From a checkpoint of a small mixture-of-experts model trained on Wikipedia.
Size: 9 layers, width 448, vocabulary 36151, 103M parameters.
Experts: 80 experts in each of 9 layers, 96 squared ReLU neurons an expert, 4 picks a token, a sigmoid router.
Training: a variant of Muon for the experts, 368M tokens, 6130 steps.
Below are experts of layer 5 (counted from 0) of a mixture-of-experts language model. Rows are named down (a neuron's output weights, with its number) and show model dimensions 320-383. Each number is 128 + 32 x the weight over its row's rms, rounded and kept within 0 to 255. Numbers have three digits each.
Before each expert's rows: a language model's description of what the expert responds to. This comes from a sample of Wikipedia text that the model never trained on.

# expert 58
Description: Scientific word pieces
down0:171061102121095138165125204063123146030113146149141129156177144083122067069102127173117109119134135158143125158138140200127154107161185154118147143085145052189133228159111101137121134153166104
down1:168169134118118130097121092166142128150136144142089178151112121105141129134092166117148127133115130138106121122205084160092084124210151100113178059177110135130221075131168131126074134079082109
down2:181139116108110151099139138078114109143099130129085104155093104088151145102082109133089133189118196114134161177147158120167147132093143160173106084135174107188085126152074155052168158173098138
down3:087174109168116117103056142126073094137148088150137164101071111162188167125139196158075131069054130121147088126085171127074060161194167117162109208143105148074092133162162130112123119189079083
down4:094071230133078168088111145187059131163154135145120145077114102150146112115095165194231177163120143156135078135119110095117138109173174116175069111125181094155168131154147132124131133097125123
down5:098101193133146130144097163107111123137149089114098136118135088132109135119103146160121141085123113116090140131158190159131097135172099180156182154138128123132112051157112109213145155128156131
down6:107093152165114120090125060142148132112139221159086114175137155148123182115171136119129059184106137162117169114157112095102130102103122116119088135123147174140083133166119154095130135183085105
down7:097122176111070120130151172141150099104179120161148113142157099114131106141148138125107105125146109116114138126171122123136095104129150098191132088187081141138156174150132121118161134111146101

# expert 0
Description: Space before numbers
down0:123121161095103089168128115162154144105164130140144113141133144124181052110131104118138186117141080130138129140122141035149101111178101142121127102102104080111180090203162101108170155116081089
down1:082077112095146176131094157171087195093165095146066107166138162124022122082135092083105132175133117093097142148080116117114142154122113123114099194134162105103166154117166078133171068113080135
down2:094115097097126108096128085110087108119075121112098138107122131087116117070165159120118138145107092067193155144142124126131143135080134104144061176140073102104116112119167128112171117137133159
down3:118158178115147143136145107170176138125099124101123071090032120129133108092155137108185104112178124108121125130162114131110172126118118128130121118124121133161168116078152105138132135121170090
down4:129117165115102152147086171106127134141140151134112136045159114201109181096206096132105146202121153094132107105118136144148105064118142154137043072107174099118133140141151162064101124103130150
down5:111060154140147170131199066150096095209143130146141098118147083153151142141126050054101112142115126127119097097141167116179094136127107170151167070142075184079137125135122147071183140131129191
down6:048112092146129110130172136156131096135149136107189130115156099088135130151107162154193064164085116110075113101169171137147170109073083132066167114149131122191119161108110125136137172152126184
down7:150100176084098088049209154081167142112138114147102079096137153102098130121170108122111181159117114140143119102184166079151135168052147122148153101089156157128086189137133134132169197174170148

# expert 4
Description: Taxonomic names and digits
down0:113119176136135172163076166146133091171128096057098176132173167130150140167121113094175156153163171123062159180137158113143135072104126106144158189108051156112091155120109094084102125103075113
down1:096102139183131152096147116136113130148134121109131147107147103153147092118142159115155167120117121115139154147163192152196070189158147171150117194096160130170131154155150124120072144143151069
down2:114143116157124125136134115137212114120105103073067068102122110123144151107168124101161129135103095120110095152161128156137141137099162152114171128142173148151155137124094126098177114084095154
down3:096162149177139133169046133075182154148208135093134149108080137153156169087160183184109114131097150121139137139131170183083075124145118129136114155101135090131084141129114116183134062107186131
down4:121159126109152100105134111181071133137143155131102133156134129121120140107146176139130199237133100109175061133179088122166065106152198095120103137152115112170147140126123127164146122133090178
down5:145150141072082155162157148105104188096115144130154130167170114102115163173079086104133084155149167164126117099088154110144080119072126093118032145109123149094101101120060060103121107119128115
down6:160094104126080184101094093157136147142117093131129140157109136111096095123054145165170203153120104109108072047116095163130162147137133190151155163139093143174180109058135141099163061143169113
down7:167128178146122130117096069134114138128135135145130126135165094090089140137081159120181087181081130108168113166074085130095149115101200132155149121177110123120106161102146124091117142145028100

# expert 45
Description: Indefinite articles, adjectives after
down0:150115119129132124133085189074093190106155078121195177136113147062110047090104128140106087093124139139094116113124156151169171161185134106087090131138158142104109111166151133192103117223087123
down1:165110139119149138198166117189179132107116142142094127101121127098123143116135106115130166115114137074196161186127139149131076135073134026111136132123124125123140107103069094096156104151125196
down2:091142192144197128146091078097035132070058057099114128155167123072161110143089089153134131105096089171105145153106183142175134127140045114105159157121092141134177136139122130165095141081175084
down3:135077085154164147133089104120143131173112139145162120177165087180123163157157122155119162103085090088114097154151153094149117062131120188134135095119137130145102104158169076058107114149129115
down4:160183128084163174098146185118089099140124134063131154145131145080079079120151159112085080096178127129106188098174096159098082156162141104124138112096103140132173128109145124162152133151073162
down5:116127135151116166128098102131111142167091154189200116115097154152179111106074127133168159152173163107127103142189174164152169084092124175114107118101096164065126194101122107127140125094089148
down6:187049100123197161148102131168167197107158084107145106140095136104097139197099115159131125106096108145117114161112110150128183156109160117151134064134108102153172144144123129073141110123151123
down7:099162173149195142195162055116102144131117143088137089118140166136104071127169122127074102133152119159087057141050103127109183128102127137151129123096192091108116145149184200100116124158112130

# expert 32
Description: Biography action verbs
down0:107146144075126130039100106160135193106114160089055169160090153143092157138102152120117133172114123147146149152117101109144121189108143127147114104096141107134097134135094092122099157105146184
down1:165127103134123123088166121135144125130169111187125136159208175099062166080152138151198101121154133147121114101193106169093072133104076128121115107142063032118129087162160155126177121165100069
down2:121099120134171082116123107096124169071138107192130074126156125134085059120155122113129110086133109170142142124088108130175081105087118106150151102155129141116164113088075109120100136179132151
down3:135153101138119162093133126065128156089135170122120061116141179205164154162126100143100155091116101202046130095228096155085176157122132115160148153156082101168121092114082185091136109131104167
down4:118101109113111087099115185154115230132163092148130123140165134141158105141172102125097123166115127136134100182146051069078110083082183150157113178070070143130085148083134102079121121141109148
down5:206133107178133132049210067157084098099133121109117153159179159145114128099151072183174129138112154066081129107164150157163171113116061084102114126114182177124100183147153170112108132141193182
down6:167097132095107107129077179141066133126124145165083125155079219085107156131121164124161139123126088189154114104117047071062146149119148121099097105066121083068172171128176097116163120211137087
down7:131144144120151149053113200179113132163103094065091116116126139148114113070144143124143114134123135105119139134125162165081124108162179111093092113106148149132184124123119147161194126118189126

# expert 18
Description: Section and field starters
down0:195134173137187141100121182187099165157151126083126123173099130146105151163074129162144111096145142133145110137135141116197193117080144147146117107116088162137132093128116092111146104100173117
down1:116104160055135097164170135099160048059130111167187147121151092134119061081132129108135126134084123084130102115119136107145119150174081184102189105152166182155108138122090100118104093117159226
down2:149134141134101185108103158139136084156143151100157132123133168162105138137134172151143155037146101156121156132144132169191098126092163081106120135166114079133135094140114155131128106094177063
down3:124143079153177114123123142148123157157149114058131064171146099155106131078120108134102108139173129156132093149127187099162153157160151109123137142119170059100143135161039221164062112171148161
down4:118102078077129166187118161099145121106164162067121174110098106095082099095102126174105095105122132075095155121116128126152104125174088184144103137183072120120130112155137165102121132189091144
down5:162120139160137119086148141119100164044096085102162104130182128123039159136108125153138168075184152121091124115209125131143088138100073115063080145112137097107079168111112094129142137131182108
down6:148101153105154076136099142140123077133141130072101148131091116146145147133113113178134126112135186123182133110139158198155090173092097139102148103138150144086127173119067081091136174185150085
down7:141110080119168076102151097113156111167101117115115106106136096090054155159199113180169122197090152094158170103152094154144046142124100166158139072189167132133122133104158204120141113172160114

# expert 61
Description: Final digits and place names
down0:120120105069118156167149152132080178123114114101173086083117139119119165156122132141196103039132171123141070106120093128139115202086171132087137141136106098146142176065091149082152146051143151
down1:097155124132102184113053115128127083128154091130136106181186072113093107136107147085129134144133114108163093169168082143136088138179138082131109117160066175136145146101105153151185153157130170
down2:077106177119121165136171149107160144060163151139133127102160146105089169110141175094095116129130181111139145160199170129145086157117157113066123112148135179133094122050117129083121083093109127
down3:140132148132081181152169113077179195146115104121096158120182116125146078140065165086162082161116081130207121111133132068120125206097171111176124110175141151146218144164132151103117120150136108
down4:137092149149163125103151124168155115134132160099139158091160101136140155130100129116115147149088112165120073095126104148126160167064121174198191129117110135136122161137167154139136120174095018
down5:160115140113119131110160129110084146118093059137124170095116104135148114110142137178138157063142155135093113096155091155092078144093129118137066150140080072105093106138098120116139113132158095
down6:108126179090189175142128128050136099063151113102102184104104124148124132045157146123129083139132143113150169111144162080185080158143118124163106127122140125142179110110133121100155132067118141
down7:134134142164088126129096109119164121142046115126150190070134128136094134146146141077137091130152098152117120173135153079128170171141170152136102210113089123145122088130093123074118097106075124

# expert 63
Description: Space before numbers
down0:212123122141063141117112086105136126102152130122045131124118132185151128144139125118119137127132168185131108117136118178165138147157135106123099089126163109115159082131159162115169133143112167
down1:077144126125147120128130119123178183105123097103112122111148153121109116116161148112075166127151155099153071110084061126111126163106129159120128120119119185145106116140109059099154092072115121
down2:130198141192190120107091108151121126138129094075137185106132149146166114193190139105176102144137105129151148144099128153138100121137113160095087150155156130179134147078069108045098121123145100
down3:097166139106099079110135150096149111079135162170195082180172053169111161116097059076089214119102117162125152108123035108127195127115108126115117125112101162128078103139148111077094157130126122
down4:089163126182124118155123133131129135110068089161136195170157118098143089125176168095120104151101122086130125137116126173127123175149154087101059139160117147163106109107136153156125155108099056
down5:180149136109135099101102178121138100123176138099116159120103143131117116152171163140152124039131150113141148058139144123136128136164160129165073087106162139142094110136115172155086175111139100
down6:146165123071162136131165142136156185116128150078098099137125109081121106115148073102035091129110157100095127109081066170102091125129119169150068115117088086136143145137051062134125172124130095
down7:192106103140084097117150117150068142086162141163168159160135092107158095097095116155142144103175113162164122112169165135105113100079121131087127140192107045129111121135158158174096125104161127

# expert 19
Description: Possessives and articles
down0:136130129062077115155081155079201134192164143141153151123106165142141121149098137075116143133139164105147125179134126152126112094106146089109109113154127175139150114141114146152115104160109153
down1:157138164156119118133174189057187207079097105113124141160094120166113144053105135159149191129135163169117183135107183085124107175113133098192150176101172161104161100136079129152111140039111173
down2:127058158141182143114095063115199097126153137089109108078225136155077099114156135074135120138176158126144095154129113121132111100143113151176124120096127107147151147101063188129125127138101191
down3:108185095116136056149162167099109147178103149118171100074136093108139065150151135139078129095130108117123168127157102116129089123093170130102104170089141099139119129058088140151181082139095131
down4:083130104137142127134116175161144200094080110068168112119144121124176129175146144124105116125111096117126159143102114138129151169125140154162208134107115151159100140158113133103112132170126074
down5:105092166148138171095143136142163171136162180112090167077162107137099135058127095119140158143079158149117152141126099116175143170074140124153092103165124119082102151076150155255155107189157122
down6:128146115053088125117131153105106137145111135135096156137125097087149090154156117157129153135125166171144106128149122194109110146061125130146113171102081181143140111140081174163147090143164190
down7:104192151139044163142167133115139090110094250112137166111163149120156060120122176106137102117099154077129143120135104146103141089132105142185129139117124096191109108204083112078106148120153086

# expert 16
Description: Capitalized word starts
down0:037147135156183049136141184189112072109058118110126123096150147118125186153063085114169161085130143186136124112098111118164126063148123154181107142141163120132147138173111082035097122144107174
down1:135159105154113166132120109144134135171075125115119143161129134116123098150134130081143178096170137177091146108146129125163044111130129151180089133071159157135169118102081073149107139095072144
down2:136147157086146147100118124128113105097129133129149126158094148151102110141095158184129146135078099090109108117109170156114102167079104130132156137128222175148083106144079076106182046114146072
down3:117106164156110124135134146122134138134129146153118120131172073121124139167118129133084138035106090101198081128106128128159122103097117150082144118170098141132099110116147151081134108163096102
down4:104126146161075075134074134172079084152044116182129183091150115078110152133074155175120114187134123103079125171106142162115145081141087115121116174124091108152133158082124132115133123122069159
down5:144151160142183139125122163108138153109105090127043132148125117193029134126150113117163142100138136106186139122093110112155078094125115103114084169156164147176153135178112071142131067182086129
down6:119126197065154166160125072183119120127169131042071166087119035132106138100080092081077157108103180127075111127167064132123109143072086161126190115130092145094150179124127141157128146151149134
down7:124143074150135095084153139183082125140105108100118112150108087108132091189099105108104120023177106152051124134079081032117138107174130115130102105073121136094115141200103068159138157111121162

# expert 36
Description: Nationalities and countries
down0:173107095126118135133083122111109104104092103096171145141111103115162128127116138094178149165117122129081157169122108103162085145163098165145062133145143178125118164096111122167128103125101128
down1:120176094142101132166138133147159096100056146154052162154147169133122180101132129169167162158132120141183107121088112127073142154133142111203151182075115160177133086163147130108117175156161121
down2:186128122150107132126147165117163194110165107047120086107174130110146133115094120080146105142139108112164095138109096091203074055176170147182138104131144130102090119136131142150071105206132171
down3:132154058083140063138141082137094186122106076161127169117162072094104084099130129108131072142098131116130143132148120167128170128166113062162102142112154069119093143153092138158116132148100119
down4:113138104095051108104149191168146139122085074081174124186096121164187107120085176068101128187137159126179104098081140148098182119140107134150080071135162085104099098141157160114128171129110050
down5:100148078206065114094113179090092104141093137063121117158122092088106135075120123058124164104163120071064112131103049181110089166157107113107070138145120116137127147151125155148174124163148157
down6:019150061104089126136095063091097144094124140088093128156129114217110200135088138151112096049126154161150131163165143098159174117143104158100127138144047083090099166139119106156087126117150097
down7:116121127148158110146070113146169116138078101189143104092121150053196235138103135154164074093113106124118078100163132095114162118148126122111175145142137126138099139151177142102116117095079173

# expert 27
Description: Prepositions and range dashes
down0:089205119146117114140138175142196093110165115154140164133091122112137143108136098094113093111132126090176194081134140174149154099120169130104116142133104177157090146094158131114116090108136129
down1:135135097103129077126137092104136130101157182064100195139093131107129124116130113165089133149092110144148106139072159168176050135131085111144105093159146094160158157151114092127135097032155174
down2:107088111143106187076097157127143079161122170142148153100049114133126079142123113066074101167131093164106113129107059165172117128121132114082150139138072108134108139096148119096112116081103130
down3:130143135129126112093139112148124135133118142087141104114130151152143098204204149069094130142119119128102137139111136057147131115142116095107129172204126117104146110113142090147133138128122121
down4:106179186167115180133147098102138143110121146106103149191096191137183145052118120144151092105155149146096130119093085128170123144100151108177101170128110164066122120150149126157184134131086107
down5:067127101138138117103118069098128098163096226157162150169122101102138181079146159105121112141139087131146149175125152109103190058077162131131084155091107069073138121117140137158062159178128075
down6:128181099127113066127198167150169146096131101138141155139131197096118145109155125060081193087131074161093096162127118114108141129094172147097155095157129142114151099155114113119164127163126098
down7:089130054147203126100172177121126098165107155110109147147073089092112113134122135079096132159083102087189173151148167157074103112079137124098135158069108151124117120153141084109076078141094094

# expert 51
Description: Verbs and infinitive to
down0:134108138082155154181148166133135115095145100118177162141166096173091170165128156116118092066151151158160178109120092113106123195147149127091162135179142141104096110155122073164123077135175145
down1:206112105130136098152164140155103114143165102131116135134102128169165135173133132119079122132080143135081072092165143131172095153150106115142146082127176115088193081103161141101150094145101235
down2:156079162152064132110150174090180145152141178115109152171152111167137111099100100106135140160130087113093139075137121204163180120111136167083167158124208157114138185100137129137154097064133123
down3:104129113079122139098129162167064166208109137120127111161186142093161147141132084117154186162100085113189116157126164157203119144098116115157161133096071105135139161101151130087123136121148135
down4:148130100152120143135142146141084136128138118143159154115045136114116119136144116047069090144158145093157158132107106168119119096108146126236141085161110131120124116165165148126122097158095107
down5:187090168089136073138107186117135113157091144155183094182147154154170125124098118179160102107127115175074099056159119143141132106153201149138063158049135091163169101120128130121124100167125182
down6:088112188183086097156111149109181122104148149122160051072156098157159129126165131147158093112094183114198132146067058091156089120183139187087164098081161069117173152152144130168113128103107171
down7:138065214127168148120220140125105176138172126132118130078210163104080133149109175185129120097200116120187120097125104161144130183105130220092121116139117099122122151137144036140135137094138156

# expert 49
Description: Predicate words after copulas
down0:063118128157169108116076162164138140097164166113125114160117136116111096142090182126068118152148088098152047102125129123171115146199085056136100137156130136131078131130073129160149149149130080
down1:124124091084129114194158117163157126183127098133155129167150164105159145089097163170170108104105101169184144140134119161096130150090099179132090137141083163109071088154127164136161146133148115
down2:153219130078126115114142120125118101110122099139166087163146079092144117099132100110152127147129110166100116184137149115137121168160187104163105108116129133094130131141151100149121065219086119
down3:135147127155097149058130216061068150132092091102126082160157119143114165175122197120143143149106191144094085112139156163129062115139111181112103065145186070093184081094123181116129128108179153
down4:133091138126137096149155154109132131121168105121086135115109178131142097169143141129116098143137157133139115204162152143138120133130165114114112139048120061172135152152147155161165104098183069
down5:173143111092117110117074090147096153077198106095163139121153239137141139116135131124066149123209108116113168189117150182119123082176155166116113095058170109139145167178152095117151135122179100
down6:145186098114112107124089137112088148101161159094204107069160092146158135099208118153173166106202214169112093155072143134113084192157134161066126157126069146122179146173138119108112179056064135
down7:121115118155140175113086068154161111230112135099115116108125128152127132154203130133120129100112139108131115145158203124129134124160123130158142103139110145132161152160106107102172164121147117

# expert 41
Description: Verbs and auxiliaries
down0:112149151083090140146174152123170162193140103145142174192159093162065136187104126115103159144085169132055077167191171145112086121125115187146170078114154112156118131093046087091137110086125192
down1:123189169110168082117147154168167057130149165192122161147112113148139091123174077135098184119098146158120156144168143182139123151135098139163134109079168160167165080086156165084146152089121163
down2:145078136156132130164157146069113110132167154100085087164120146149116202109127154138139129129154141159064126153117117140178086148173144088102123055130073135100125106098163142218114109084090138
down3:126133140143133165114076048103158099143148137136129141132076132118106102114206112065122105154105110127115185180157138188094145179100127138087146152186120144047188092130061083134092128149151160
down4:059102175157135144099136157151113172074115102127098121090130107166124138113091131153141129104131135114065131104143091067152101078146122145092097106094132105107149138095113075143127138107193131
down5:118142128049107143072136197131092151109153125052158164032126170153132146130158194135119111124109119120163196133170063138110120148059091203122118079089147176123167163065098167213179111134114143
down6:089151092138163132115126144159123134114149136072138136140093141124111072164159141109088127152131166068131102094156125138146165082094152158143137128090178142159137141140115128130129158128171117
down7:143097201104141113080151120128093091112148150131105125152117130139119115055125115156153115141113160122167122086163160134148092165100149153101164134180151131191147155127092134167172120162181131

# expert 9
Description: Conjunctions and line ends
down0:099159149167101147102121117146140089127190136099095109109135158126100134058088087149057145085205103152147142131119033105154148112121132123097125143209129046148117207157177150145033150150142126
down1:124104149090125123133114171128094133101138102194166076201157139172166114184130115130089127129119126126152148155087153175140065138142136089167033111093172109134171105146093151110119152190149153
down2:116091121132083128122118131105111129101150167122170121109097190087096088124087106160140127092191136112129116134076106179136115135109113139164164116172143144072146124110106123141060113128105161
down3:088176147092116160121063162103104148103136109109144161130118114165142122185133159076123069131174125097101124125168147179101112094137122084076095142190079116132151142105110124112153139147182102
down4:095208201158139140093136146151101106084137062100155227107079164138095156130074141114135140101096098139134204102113129127186130165139139092162160127070137119141145170107179171141126135088196077
down5:172129125120144146116155123164156125137161097141161059146109184124137148194167133186097095147150137131120163204134133143097093137076158136162151105155143091106146116076110114109117087109147214
down6:129160116112141134087174147187132105226078118085140178172091127132111117099123097171121175125151159127071122124097091104132122069134167094090045106086138154078168102150187200139137150215153104
down7:152093152092107109187148164163080128148045102146120156124129125149117113115116150214113111143163144141098094096029153144188158103123107182147071115087122163109140138193105127121077159076127081

# expert 42
Description: Copula and linking verbs
down0:093133096130135128123137198130174110138066122152088145123102110128123115077181110132054073124099154146206098149113142120151117060059097142158123131152099161121123102118096158122122136086152043
down1:202082152127161135160125134125104106185149112103112136121174083067104153161066087132180100118138151134233133147150093145176139171161118141112072112107177146143155135143161145102123078155100093
down2:117183136150065139113050127104107101116151074087111158126162154192106119189027093090169090146110144118127120179100103126149103122138128079161120126123111079147169072110121119107126086150135109
down3:072096068158181097108133100108130086170154108124129199119123103125139156174164125113129075142093126121071125088151120076114151151074172151135124101113041104163142194083099162139126123085121123
down4:152138142139165126142115220232157160157141115122089121140136119146114147128122050138076092139106144170076121117144130143123126110088119101140177093152120115065119153180124136134157128168157110
down5:223139130102142060124120153080110146140113156114156043138126168111079121118126152111068127174114073087146067141145099135126112125152108152129197143039071135119128111138101127133159109158148153
down6:133135133145186094119118170073129160128177142134116180167094090104118175112167096149131139090139077135124129154152148132099130138158158137093119100088127085096153184115048190182068162151114155
down7:102075146108105149160089096132186153126142149097136061154138120067178093159169102124132143107107150160081167098094161176132088163136127131121145086115159109168112110086124183084162160104130129

# expert 13
Description: First names and name starts
down0:110089157133160158150139181133128089165073066152131118117198144157097152068080117118138150107148128163201118195177110117145111086198104038140141147103125120118143113126118118124140128064126146
down1:111181161174124098069134127064157198169126122117187201157131100049127081139126140174105151127135152155114149188157120171166141180079111095163103160150187129086152176060148130144187083157182070
down2:091153176140132070159123156140140118107143143130134079141137056090136128112100179156036076150134170088162169147134100074104164152116117190134128101164133144094129103110120152139122133106159146
down3:081117056129130087150088156154090107118088158129133107132089199048139120184177145191126101109148152077128129131091140101087078096123139125164195115173122155119153117162090149152138091143113133
down4:163123109054114128136146099138131090151120148058141080111133134096138077137130116088089106109171147131173191129181113160149129122114166139124145054188079144138169191167113152128158112107103080
down5:099148143151113216090200078108056136087148141110088194076161075087161197119110140194123120071139101121091167115141157068139131108098144099092139122149129132151125112109172143100110133162134054
down6:138110135113103181126141097158096218158138157187171131155192081107136091139114179108111081144134143123166079068118181091121120151100121106095118152211152138114139145095132081141129163162133086
down7:202096095167152114165125111109129174114080136067187129104071150169167094104105148095115138170138189109127164151183127138129111070178142207170119165113084133071109129204142108099137133119094117

# expert 50
Description: Prepositions and slashes
down0:115122089053097155081136142105101070130172122110113122128151097121058175130069167131129111127169136138168150123099138161134114238135156169132109200102147120128094152116067142147151115077084105
down1:051164175152121145172126098177170142134211114128163123136158072100087145129105149126066097129143095168161124157084090124073121126118161125185135055143127136138062124134137159139120123178118089
down2:138153110085117176079130150145219131098165149095121093173051159059103076077173078119125125129151139121147150127131151160166106136137202120072179134146054143189158138112108145115087208129188106
down3:132091076149113167159109136143149168146138097114162152145081099146171153118110127091127149144139175059190127122142140086199119109062112130096128133194126156087141127138140127185131081161126123
down4:128071106110149096128130100132105147170118101067150102094104052114129153119139161117173097132195177210167124104096101126083130120123097166130122130172135135171143117115128130161135161143168094
down5:124141158110105096088184102087095174185145091141148118067144095164112109152161170145184167136066140077135170121066103137176081146146169147147134146145102175159129146067129131136191138064147125
down6:131100152122181077175153142158208119150100092107135087099113122090145120143137133051096160093097115109100085216143129081132103157122081126154116105167184120164107093129086052159170110166119116
down7:081178067115129167121095081137134112170153170127153128158121146117140122088144104158164126148136166124038164159104132163093117074123120127135174095215072113124091148109110119112099094107112012

# expert 5
Description: Prepositions and numbers
down0:119171139187103174142106079126113071145102175180096125146139099090094094136078127162164143135117194110138113143120160065143112180113124051128149094105158135132180123136096104085139094106108177
down1:106103177087149136135123165131093086141074132100117177138126122111138146136130145126146120117137134091121121111141104106087124181109122139108134103119133144143033106162095102093119081153119143
down2:121161171138042130133108177124081169105095124116163125183143132148172103184138110127122198117052140144081110149135112102178100131095140121148151138102163115098147158172161126115158149088153139
down3:138153055145143160193106038105062103105118132120126121124137124113082113095129142158090133078186106145113096123084157107160139090167128144156094128138131124135160116133142142126096125153201107
down4:109110154102105106147181105160099091062164116124136136129165067078145142122105109156044127149164107121145190124117134165124190142129101158179081090123093120171200138109167144242181088131127136
down5:174074180057082100068142154096111138140152093202193069137159125177092089110122116042104109161166150132109086114132178108102082133115111154120156132152106105143086158164153142153095054170176149
down6:105139095096178145126113063154110062170161147092157160173138110100163160115129088082099121132155103077116157119085119156130183151099180127127070124097157169129140165111094130107163140142079141
down7:088153066082107137141121110089164134111173090119131124140082155143144157116170156084170142088155121092123087147100036058139149114132143141111147125172129110152136094205122122122122089103130119

# expert 3
Description: Year and date digits
down0:200109143118177085116105116135103182152071077186185123155111122138163111106061107165163074083103117100107084175060106130092078126156115137138111116173116180121192191227157091148163092101147117
down1:141145115161092133112099121092175105149153180161175105089122173073114092128162126142120174135127160105124139137138165152131133108209128123106141049115145107120130089146123119208128167138113116
down2:105202064105177152145147135082101135120103146107139104144143171163092094116135099103066157152093102152170128133140113105176159129100115080071131076067098101119087161152045062107070157098082126
down3:177122105139213133184111091162180127127100106111100118099151081103115041092124141163201076126100104137090074145119087175116164149118119049158131127053125136116116076108124124093121075176118167
down4:100173116238184170149128154143124072110073120113116116132142133096132118127143124140132073107147119134161153133109192116119144162117077129128121171104142094138149136133157158118138109063205145
down5:149190127121128113111151081204148103114165113100109188125102147148175091121157171116129143090112123125097123186134142100111117087083120150070110154132130179113127139155157184111112122094137084
down6:167138142180169153152151099114171103110113167066130141126124155147131119117120093093151134165085201106175108154135162130165131158113145156101146159133060162137124155110182154071162110085107065
down7:121168168187145124145153178068121151106152087194186108170147137129119139130130142096124108193118183165117125118133096100154093122081131179142085159157146106146070129077103129163116077077080140